Experts of a small language model: 342M tokens.
Below are experts of layer 3 (counted from 0) of a mixture-of-experts language model. Rows are named router (the router's row for the expert), gate (a neuron's input weights, with its number), up (a neuron's input weights, with its number) and show model dimensions 0-159. Each number is 128 + 32 x the weight over its row's rms, rounded and kept within 0 to 255. Numbers have three digits each.
After each expert's rows: a language model's description of what the expert responds to. This comes from a sample of Wikipedia text that the model never trained on.

# expert 54
router:140177104096079101152163178154149151132152107144160115093166170143159115082072116151148174085102163064072133115163091167163090111185093108184163066092143099140144154091118186085155151109189127107109081128116146136139052115115107141112107151104148189113156160144119187183143106121090113153116109190152100091162102123126077122142099149165164165110168198171142142090089100106137141130155087160148119081139155095086152117122166168147166106155139152147120174168158103080162136114125090
gate2:147135117095121113161156062063136121120177154077148089078132088145095146112146197097134166138144126094126082107183116102088115122186191129129108087100103147147097123170141139082091192081112126096097110116110129116158060162133139110089121146071120125052109131182115101140131122151130114109131117175116184183163099144107081133116119108143173103140098131143124156065117193127134193140055076097155128104156105091140167175144173137118111162100167185131072163169133105156130143158088145
up2:114123126081118117122118151100166117055187135110168114204142109120102115125065037145151076186145167109151097096143117096094117116146187129116135149163144192081097153145161138118158060097065113187131054122071118111136130090132180126143174150086108114163108131119104165132120117140144132144145146141060198111145137133072125170085155156070111104146119193116111094111195089090127134091102128135142087117123121092126138087093178168148140102159104112134117114134140149113074181131118146
gate3:170167105141094119157182120081075112216080138128101067132122127163106172106112133129120112107174160142172208140166147130178119118127088118184074132109108123145110076108164166161123123066122163113150111061095155124125109150157163158077128184128131065149118096099122128121130115117110102090141144143168131091120115151117116107139135167179133116140166097147126141088163146111148111191154118133106112075077173102108079209208147152118161139053133093156165132152189098105133126075139137
up3:150112138086140157072096174162173101149135102130157135113123133182136076089123148112177099135127125089131109087173132117152106154152101179113082149129097117137110118173080123129176150119185124094106122146148174104163117130064150142153092171096072113106093153123112089164118138080153102153133131153083116172159176125075190094162074071159116206121083158088170167096153076120204124154129167125141077117143091163094098097112082108105099113155132120122147170096184101130113183150118206
Middle piece of Stuttgart, plural or verb s, ing endings, for, and colons in durations like 3:25.

# expert 56
router:168148091170082106162153156126170151158114111081159120113154147145164102110101099158245197095107160076090145101139109158159103083137127100142153091113184089145103150088141154084148186117145154089128098088099137096123128115096076137118116161104131170154163172147151136106177120139140145158080084142154123112160134117134089149162123134160140158121149142147151122091091110101145153083155112166172122000152134126110156101134166159148176090110154147171122140134146099118123143109108127
gate0:122101134113118123157098122098150099122128134118162118188171087110159146150131148152101128155084170094085165096116128152153077146129111121108105070130112115164102099082099176087220121162090152134170056150080148102197164179056176171111181125107133125111210088173092113149143159124126103164117209132136134115123108063065092136168104154112141160106159110125136171131091176133124114156172102149099146104170116127098162156120069077128126115123107130166098153132171135173164175147104138
up0:110059123197103108129118076133152146098142112078086101081121141177111150068067076144070086097101158098143107142174151023136130148146117153098098140052130098154110145136180096086071085096133148117111069103127123125126144144187127083086146152106114150213150129058164065147133103087116105115071118137167131082120157147159103111105119101144122114162125109138115176125155163154109110138186107116098142118165139094137093060144126104084154110098094117155126112153103097120137108130160139
gate1:112115181163091095082208100108091124159114115164098177151184125110166069109146140098096152125053119126164082166169133172132125093175132089149117125123109078132115204142094166140127136062120110116135146079126187135076172107162090175138134128152115201099126158143150139141133138124095093105107110170158067063120107120152059122151161146141078118120129123122157162108122098191134162139134099136114173111115152132130129095119107121086152059138145100201132151063102142098128139150114054
up1:123099150092174112124071124091122112070071067114125141145124090134163145151114180038122147133137135110144129109101134140154103145090113100170106163098205114115103103111066189134065132152160115098129136114124183110120114082076148095123107099148169102200132048125124094149190101137042175110125115113160146113149174136083148112121140158167116119109139095132112126123194083160128128060148124067073169084096156133091171162072159104125091097105116139111134110126153143147148123169127098
Function words introducing a phrase, chiefly as in such as and described as, also on, for, also, their, pipes and quotes.

# expert 63
router:136174107170099104165133158107141145149158071131149082102139150172152135085137099154132169131096165125101153107157090177161118086166154094129124096075179103152094167116177147103129157102173160144132127131075170094143168121107123140096092151101150158106162132123130138210128105206123103145088131161152099109174114133163115146156101159174195129110127151170146183092095113120165139134155153175126152010174148143105166128084173138157175105121148131176098134138123096060044135118119106
gate0:147088086080148113101144166115118098116166077059117155094087099158187119037115112132109118190123152116104133119131092148082156198120159143118100105131150157152127075117123190141139140154187122115144134094117074081157180117096122116089120095134138103097157102138120143108118161157168101098140059137200077116161083162117090229147111085103159172109161196148132164113111123151119172126123150117125150116150111167114069147081119165081105110115138070121125152133136132156148140147128205
up0:170168168125117115185152146161117176123114074164157148111102140197160142139129189072118164113105128147116117125119219116116186176163120087114179146067089113126131123159175110096120076164166101163164111101152165106098093150191151131163103074173151129136151186083079140129155098124099128149153147140115149168102124111140129063143102138151153101097146097137152114164135159146092105156074076108116114097108118091108180203124157115077161113085183135126101144152115092090128114129124045
gate1:136204130094091186123241142139123145087107109131121154099130123145154118070047088131110145070077162117175129117091105155113145100065104142125147132114183180195151186155071166136132074101148147118093132162114114135134130114106088114126127111113142190157132148127115139101106135090122175153087143151137082095165113099183113083170102142103091114132177159137081065118132128090158106202110079169152106113074121136111097112077142140154121134121177109102146105131142143169123084089119102
up1:135194103120135077102098161120117132122077148077057117145144138154090148150122127124131158172118099094098100149159087149076082181163135136129119125106111186181094178141117129140128186119126144133159137126144144136164133108125168090174205089155118136135129105154111107142125137090116115175155130123162143142181081076187102151096146167114141167096111072125170080089135123135195142071043131148111153173095079148154078064121088090162134133184113213097170143136086121099119139106096136
Suffix -ation completing words such as delegation and mutilation, auxiliaries have, will, has, pronoun I, and slashes in table headers.

# expert 32
router:155175100136107113170160164101133152128144104081182100104133166175151101113101113157160151099120169095104120109175110120123120104161148070134181086091172100123111158118156162099137174073157173155168137092087180125120200075090076151124074134115124155093153174160121151149146095143110124174136092143183073140141093107152118160176126162178162182138175161173160151103113112112145154114155125153173136093162139099072169089119171165137125099092122164130088123158203098115193189114094113
gate2:134174155115131070170107113131141183134194090130124085134107168197169137122148123173050105087185119154102108125133155081080144138163202157152102125066154137096150140132135128131143137114131167125137090142090090098150137076103139106134114184148134138111142104169189132139132102163138142111058107150150099141152188075083139101138143142094119149105111101119193091115111147135184182135160128120110191140161198171125100094189125117150147077130100182144161138153140092188113161078098082
up2:128154144114099153141122144112135092153090095080137144114109136116137096154118078086130110138107151110141178206148134143129157194095107139157098111119123116161085155140122106103069056122146068175116127146158173153147111165142150184124038082164189130090120126209115110131119095155078128166147101136117097131156088112089110100107161073136107092120139117105147144078173073139135109143156181111115182150082149130186081116102096161095145129150188182095118197148099176152091122084154081
gate3:068175103131165114117220145120127115172117159144157102123151126134124097093100072134184149091180115132097117166127129149197153130196120096186116127128143155164095133124105183131162153135123139033132162158153171141184095141047147169107095142132143113055110098121114140064154093102127123109113176104211126078170098153095125087139137111109202121139105138106139146113083112100207185146137132122111132091138080167138138137136133120140191129133132119106129118166167105084142120106161123
up3:129143108035127138156109162072140071150113094106182184083159122147035145085053096110067141124132146121182170124106084148119139130104083113126170165140181101082163155114142119091100195144153120190113117100148111158071154125136111127180104124108151146163177129145114162138167147158118101139138124094125146082131107136108080097194121111148114128087168159117166083165098106110121141140147117124146092125136135170181137115153089200128119109107146119113157087093077084124152080100176073
Commas, periods and number pieces like 000, 9, million, years such as 2000 and 1950, also word starts like Techn and se.

# expert 28
router:157129094147082122107139160130153141158135107102150102111165138160169102110103133165104143079066151101126157113167078152182083093150159095125154106101165115170105189080126157067167136084133188116154096085124141114203074045092131153103124152114109126103140150166163168255146107128087090156111126124133098120149116109186069147123102178156156145093154139168154170108092113098132122139148101139168144184086138114118118127142158156127161081086157155140105119123173110126124150114145108
gate0:127122100159150078141140129121156131157168131137085189135145095094142106152152157182134135123156143132116118070129123119116115092103133209124114098121138121140074172122165154112113100079092209103109111096112129071146154093071104196091108078061156197093110116116112138098152126135088084119092149170114131093125131109085075102082112126170144071115136151166156113131173112054117177135113134138123165148161102164125151154111237144168123085092137171141083132099142061122168101181119131
up0:129097139147160134112066110203155125115190116105221135165131134096137137111137101130134152074056173159093124152172122155111161144122171166141080123110124130105100182064142116113107157106127107123106153142079150164096142133158112070176129163080153135119072129151124126190084131110094131113166125156128111127167130134150071117117162108094150078127096072147098140103177162177153088195110172142124077117123123077106089112127129101106171038146149079131121146151185079149121117123059120
gate1:105132116174158174153141136106146132117117124134126135071114113074139092183118129120079162151100113102108130123097122081187160126155165106165080111120120127100161164147113143114132122131064131111104132113123099111180170183161092175104133124089143197165115112119058149158142198122171169145141157133166141141179150118103142030153068211133213108126139147131117195107135145113133138076149097113166095130167181113159117123091097079139138129145122121149072079174156050102139142127106090
up1:099107083122115091096108133145156133120156084195102120119181198120069158117154132163117080145142166143200128135129093185134171126107087111189146126134165140172174089167105118147105089099158146131119178156128070086181127139150148124134113132118172074126100072137083125088120093136112152076142214113134169148092174111092117206133120141143187085168173112184110146103089076149087155148095139116130147132135174141085153166080111128163106089151103112099093117170163125121115138092096086
Inner syllables of foreign place and personal names, especially Eastern European ones, plus which, these and such, such as Tunisia, Punjab, Roșu.

# expert 36
router:179146089162113089152129151083161158151151107103177101094165153155159141119114122128087188107083143103111125105184093150154122140149159108158139105093162138159112119113164169091154149102147183094155126113086144091139167137115091161100120133107134130083132141125139140209150087130093072177093114144147094116142119091153089142160106169155137121098170195146158153115112087101153144090144119170176149255155133115113143123124146191164148096121148136183130166157166082103127145113187100
gate0:185161126118113126157201120171140124119137124155105089107116131094158184142108116137181194129103109149166106106144125110122088132116187123148138056132129114175130132095150146156085077160174076100114099091165119098155216134141145147108182125145193112067076155148090117093141180076162122143136138134131094136079116104103156184129149162112079113143163113135226144081095067151184127173134080130114087168173126100139098107158159128130096148130170170165087138138122120186111159099123129
up0:137130110118164128072148101108156097132078086098125115126144060119159139137142111107103185153108122101172073147119131108142148117100112086091107144120080167132125113107147204136056133110112067139081122077136115115141184163157128101126099132133155086105144135118089119130132128046166116169116088142108133149147122092127117129083093156051084125130105085159141096086075161184121071155077128113168191102082133087119100129087193132125111104081204188104076113151099182116070106140139130
gate1:054131100130116106096183187108130098145085112053171092133057153107164102156115109156192125119154160109174111105156110157104074067090169122108112097114166088167067075089179165123158090149148149121166195114124101058144107120098111132085090115140103165104105110115126163112084144116137158131100089157128100134128141133134131050113149167145072132146129136143168182090091111156161040135129127074148137121166059134116129078179096165122112130119128149124079167126112150133102127107128119
up1:186161114154153119144132046128136131141134073111107151142174106150081133087119130172138212116104143119119113110066143079152179134133093079121089106106122105120096153154182099173085158130114130162129070145096109149141161105138093144135141085059141107058144167109075133125112161113140094109172068175162085070119140088110166094133125081130162114142106130108170109101140134119056129130131096172214084148088155139155124123146136103176103091117064122091185182099109173132115099105113140
Final pieces completing words, such as esc(ape), cl(oth)ing, repl(ace), depart(ure), plus the conjunction and and the letter M.

# expert 27
router:157136103188081103149153170102161137154164103084134100111134160140134125117084100135046159093093161114128143092173085125180098099166119100154153098139157160139086157081146154099173162097143148098162090120114116120156000087143103159096123151108130157086138146159140130156179119128100111137117109135155107114140084123135102139159110166158146162078144164183164145098120071115143147102158109175137169119183184120111159097107139197144135102114144142189117133158161116121171166072074090
gate2:104123158120162082132097148082090076119135175130206126194078066210090187088099145144163151102156132126143182128075169129125121079136166135175091133119184131148118152109169160123186129124095090175137079122126139108146102111103088071135073129107099118094158127144124172125136173123059094154119124139119116147109046099128113200152086102143138152159109113163169104074157148159110123156081112154128099130144117152076199108127145137076161130103120143145101098146150092123125181130148090
up2:111116103100076051114176105073137122079140098056140091118074124090125132113072129137132135129112138095109082193099118101127103112116090097085120111118146120128149133135146151161153161110111167097136095121077147163106070082118183143177118153158144116117166135140194130119064167142123116146170097110060122163102115160133115092102182156091130111120080127140182126138122160122174113062186178131154111138137095118151141141082149067031092170116147094164186125146147143135094150141127200
gate3:139123094126142079095147162102060102168144151117171120160102120178153053156105103109183165143082101100149106132187074156143080110135129071135051082112122146124116172170103130116127059111125123102157128066100153135128133085097089150150096105109167045106155122134174122096153143176119102072123075161060152107127132138110124120098160161089137159102144094098122099103105155133146120152119076134167089157165132198083144070142108145158149158075111067084167121121110117173124130089106120
up3:096132167107150141115098122160090203169099093186104141136139135140169104166114176108118148124154179139129077147129127136148124057053149169123065078117142134124154080115055158022082146158129152165105100111091146166121104099119123104134113130116146134166085146092134127142144136153146123081108127105084079132115151143165148153152158081127072050138146141134118133088139156124126111080127164202161097142179163135083137145180153097162143129189128153097080081158152169119083124083101157
Years from 2003 to 2010 and word-final pieces after a stem, such as found-er, n-igh-thawk, educ-ator, w-ard, X-ander.

# expert 26
router:147169081198074096129140162088189182145156103097167115111161143186166089114102123165022158113089117087108171102164104164155080110151145106143129128115138180149088164103137132086179180087137143131139102098106137084140096104099093172095140155110143137102139167168173143196132099182110108167094137125154116116138106098181078143156083112148138141069169172145118138092071084090159147115161119150148183114121132136102119114064143137158140103109153154147085142155150119098063123091110117
gate6:158138114090189105108176150117145137062172091061111168113153144103128140149114098201146144114107107137143100081141189120150166199116130085168144119150147121135088164061125133175137125109128197085151146123098082102154088107151135105188166086120160166144138151150151149102098131149137143130081104170108068145143122149156149133076123104121172167140151147146185072103081111107152062125087090191196197117151152101154171118104114170158120113116072120169131178128131104119122146109091171
up6:109188108127132166148151163185083142139131089145161080153143174054147064113101118129089113124116094178134148087129140156089123101123119118157124094147125180164116113129121103104159127202102111117115185135078104159098148116174095151109180044105156097140148101066144109131135074168114145122143123124117174142182079143092220115169124061104080136118072160118086123142091144162168142122099084115189095160099157132124176067158118152138082130143111166158116152152185094130102135132150131
gate7:085164046100100109219127122067099158122150093104172117128076131134068080106167063100168129109081152094071095145159113078151114125154146138179110141102176148084123141149183169106172102148174091145081126092163153124162150171105124175146112181121133200128105115110132135125108107147158155116145114115115123123120120167139165155169104168200202161167119151139147102069116122161147138154138166174108187093116101128159139154174131121119180128138137132108062146137168159168133148090134130
up7:102148132122142134094139175167137131133162118143158122150170137107126159102121224182126170080109147115136171113084125184088147097154147114142156156162123149123056127084102110140142130161163152151131119142132137054133109083121101156160127092135095076153167186124138163114112159154190162111074125093133060127121113104111115165074172144142175062091164157177117179151128111073164098168096053165173131160137032111110142119106093122149102118090144149117139138080069085096137138129111104
Early syllables inside words like spe-ec-hes, sh-ot, Gr-ac-ie, plus capitalized sentence openers such as On and In.